python train.py --experts_per_token=8 --d_expert=80 --d_shared_expert=0 --normalize_top_k=true --routed_scale=1.0 --balance_loss=0.00131 --balance_bias=true --vocab_size=8558 --norm="rmsnorm" --tie_embeddings=false --seq_len=1024
Below are experts of layer 6 (counted from 0) of a mixture-of-experts language model. Rows are named router (the router's row for the expert), up (a neuron's input weights, with its number) and show model dimensions 160-199. Each number is 128 + 32 x the weight over its row's rms, rounded and kept within 0 to 255. Numbers have three digits each.
Before each expert's rows: a language model's description of what the expert responds to. This comes from a sample of Wikipedia text that the model never trained on.

# expert 0
Table cell numbers. The space or first token of a new table cell or list value after a pipe, colon or semicolon, usually numbers, dates, scores like 25, 2011.
router:144100054159108115160112182107112172119121143157131090135108107087060149085127110155093153155110109143117122069148124123
up0:153110138118075102095167132115130094138100129174105131084180112135126067172041182106157119096160060081183115102122107079
up1:091105065104099102069138130138147116121197116080112171144107085070112094121147114132112173110105134111195121148187116154
up2:126172113121109123153175090165134170133104118148083124150132136103145145104198146164144101202162123158102081123145172160
up3:109191047165083162098098169103177122109045130156118159116092161085068090101155157140162149101112144052130126163105135127
up4:089170139074156172127175160159114102119132131161092140115121162114124189117181185109085139171091192151160156107140176168
up5:113108119097145132070124088167080123112089108107202080156129151120074175091133135134173160114228155127107119182133058104
up6:121122134043137095192137065102131108076073124158139121128203176140147102164094084102126167157141136131124138140118089118
up7:148155141134135141088165095096141134151110154109162126163183095080074117144153117086204121142131132162115144093181109087
up8:141192183153154138131164127200064140149163085065087163140118105096149102076140156179096136180131137092041117060162159143
up9:089151074129115101130168105105121116110143167142096128154117168062102137145087100129150061115134130120123157130056056121
up10:121123094155124070126151152116178104169136131105152059139142128114156158139148141095124092133136137075122168158042102174
up11:150082141124169137109142132097101115119075112191129122163107080122160165168180060096148129177168180143173094105108075116
up12:073168150188064111144142087103165100078135136106116073140090180147097095074175127096090156168089073177251123124069073141
up13:152134042107176118107132121135131135115068155197114148092048162124183137132109127148073202161123132152163172036114139135
up14:131161184129098083142133101122092137155078087091111174159106062156132159129135104149126112153138140135088085145096093141
up15:119119141119157117128137126164161094110092188170121099169111178130131109136201196140108135113120164135089090109180191197
up16:163104122210130115148095112118130147146144168096122160082144121174076092121111107134134119107132151096185093140147122099
up17:172119126093135101160102140150089147060192121166046109137106172127197095085126130137201135106171114164153067127117140140
up18:104154112065174094106107159109151176126145156136137117127140143129105138195173162105125178108189078162136125073129096120
up19:125114127086136191097106131179192097123183102162121146162135097104088116122124127102074103142189142118093105037144156040
up20:150134086140080146065110130159147115097106107139148130139128096143073176119079077108113152181139166114141128138128100167
up21:117105166160121142233025132117189131146089117141131195138164079150134126131105134129104084185135140152119130128098141144
up22:159127152110157154142112130118140077147052108151186127190167190112147100136098147182100129055113150101144100081166183150
up23:187142146141146064135110132102144134153096133135153120163158093152134131167111106146138136126157062125150148232115168190
up24:089115138136092086189094142128111134101110087136142083078140117183183118146099096141108115162149119153131184111116188138
up25:146094112182131178086083181156150126112100141112125143097106059088097140131096141146114158114146107134133114091106133162
up26:152115139152079096120141121147137119124089183141140121112167082139122143153110173133135144120130108100136169103091115103
up27:109121105090172127133171176160107066123136056165153154172126081133108149138129124157131162111176108079131205137134131103
up28:151183172150142114166131175127055126140104125152199150149140086155148116145165096186075120136198006134103197124125103117
up29:140115140111117163107126157139185114168177133157133109148116159113098101101139151134215153146130148129138152153080120181
up30:189172111105085145157140140095130144137098107151155124110135109100099119137139045111135068100145086133082129133122056149
up31:119113170134151152144126086146150178097139146067162119165112144121134155116177044180121108147162115104146075126154147156
up32:103106100102140185155123119116134090132139138156142119106075119042162139113131119104079094090125113095177107097067097118
up33:113149097060105195094114165052181085105136100119079090124076141102108138139155119142119103122096127135182158140135213148
up34:198127046118150136110103131111202061112148110138088135153156139054161139204149185102126104148086129093139133087133091135
up35:146142125149099132173107158172163101196085132105123130096183099145112170199114118160094107175109119200112132116151096114
up36:136119167116096128121182102137116098103140176176107130157161171123114116158105132094183163151135063130190166139159105068
up37:163134050137141121124115148122123101140156161141084130146140136172127159081129117200138112118136174122113157101112132139
up38:113152116142112066109133108171131151146095165099117159164146097133139131084117112150150141073181151148123190139095143123
up39:159140126129116081124155113133076107038134132086117130086115133133100071106116052110178100103153154177100095178099130131
up40:152116119108118094131139176145075075143108116107087074147146140107110105130134108121090112153116120124107148107167161202
up41:095135103105071120172140094159091139157105175128095095163168138092157136105142142202060107108153176118110120121169080110
up42:123170156095109119127087116123093080114163104104089143095117121157095099083112139157112165114148133180141071123163194201
up43:099138141136103116081141117095106159133115152155147083115082071152150126140133137113156161136138153136076116134160179157
up44:116100140165169108151158119170116175138173173132173103167123086138148076176102161113098133159166074154084090149146110155
up45:054102107066162178104102093129191109102152097145100117147087076145136074173140143103079167096118059062137128165171164143
up46:155179116114129104154126094041141127138188121084173192149187091180102181126056057156106147103118154111124096220123113152
up47:102134105129115129101137101101167047091179060168109194135130152153166143146069126118139114145087101135156116105095134140
up48:131124103143133142079122049117132186099155140161158129116118188122193158146113136098084117125182138122115147133109135121
up49:139133161166137094092113090122140153121129187138125155145115139088112155192130119066163090142124161135143167184159111120
up50:117103168085086086180134118115108100106132071114094163139139209131104172103114086175146102093172105156137149182143130113
up51:150165129147163120100109165167170156133116155144159170154164143164130184116182113125112072147060131144165133106141151132
up52:193153107132104076144142153161131048145113105115077117138106097119141153170087070136100159091166107106136114131115103113
up53:116091159059148137126187162140068080108126132163112101187098120086094141133156151147103115143155167165130129126145156170
up54:168131142111106138110161125044118120152171162140101142096122120202086095117120113114155129094091150133152148102095135172
up55:159095118124070162107129089120127140095162168159101097168176147148158124185201151189127085166109096153122126120194126146
up56:122136131125151152101138088080127120170181139126140187143165109130119112146199150101137121165160149168115135114205169125
up57:063114121113110163156108161175156107116167150130135123111141104152164094104150132172165146113147131176143097143113160148
up58:133138116085137169143079137103135169161190150091142099148138129113111137087131044103153129136137116137186176097111089143
up59:146114117073145156117119115127065119189174110087126167167127071148163088057109127098144116163120186158102137099096070076
up60:144083107128169119131075068131114100083128130166120152127036168142107163144156094133144152117138135155131108075101178101
up61:131111058098113161140093070107130125118139199159146138110154171124113167114154137092149097051156086134147146155112158093
up62:161101138107164123171135105152131109078161135144146119110088149081152110152141147111108102127130127103146080101090152097
up63:116180155109108135099169160121114079122102099111100119071148108096116094113117178140146137171071134090164149103118109104
up64:135014118155129140180135162095152174180117129127072160141125150222100078157132141142114127131137121129158139114120166147
up65:204166103076124093140151112147137183148133169128077107155117105115183145138124176050117146165126107086122089123064152153
up66:138159179121072148095080120106121111160140131115116140110047095085168143067150168120178123119135072121104098121108120111
up67:131131120149155104126045159129140097166099192155103086139091130191114106192108181162140118134154128159111100107093133131
up68:097151119132141121148111105150143129129160119168097117124101135142165124128140102167168116166106132104120163123163178118
up69:135144091119094128128123144094075109214204164189105063130177116139079191137130113161156143176129151133114129077161119085
up70:119097171125133100131143140077117146146099143089151125154146141097126121080135165095115132161167078128119146071128145120
up71:221138121202171084132141113166076118172076125135171102072084194144139159126148151167139134062148075114128135157111126162
up72:127146106150171116123153139058154125134140145172144135143131093101136073161148111110086128108195069156141119084105086169
up73:120120182165102174099067156128138087123096140151102124121136126178104083185162119075105135128098130098147072103091145062
up74:089105168067101053168172163135091131129100083083130081129157143114156076196143153144118124103121133128166096154127089164
up75:097109114104092151168139110101091146101116148145099117125145125121131149160115134128114133107155120124126196120143091097
up76:116102137115110122108145133166123144103160098098115214104102064156136084114096068120120127162112122118158134088147168082
up77:201117149158104089112164108153082078141095132148089158159116149152084149111194056074095093100116142140115119105086119135
up78:112139063112138176161140125122130095110159100090173133098077185104133122043140148113132176129112171092129138164108151133
up79:156148122167176113145153109138132170084127105098121110121131068165182116112085177157166144080147135095094079073108126154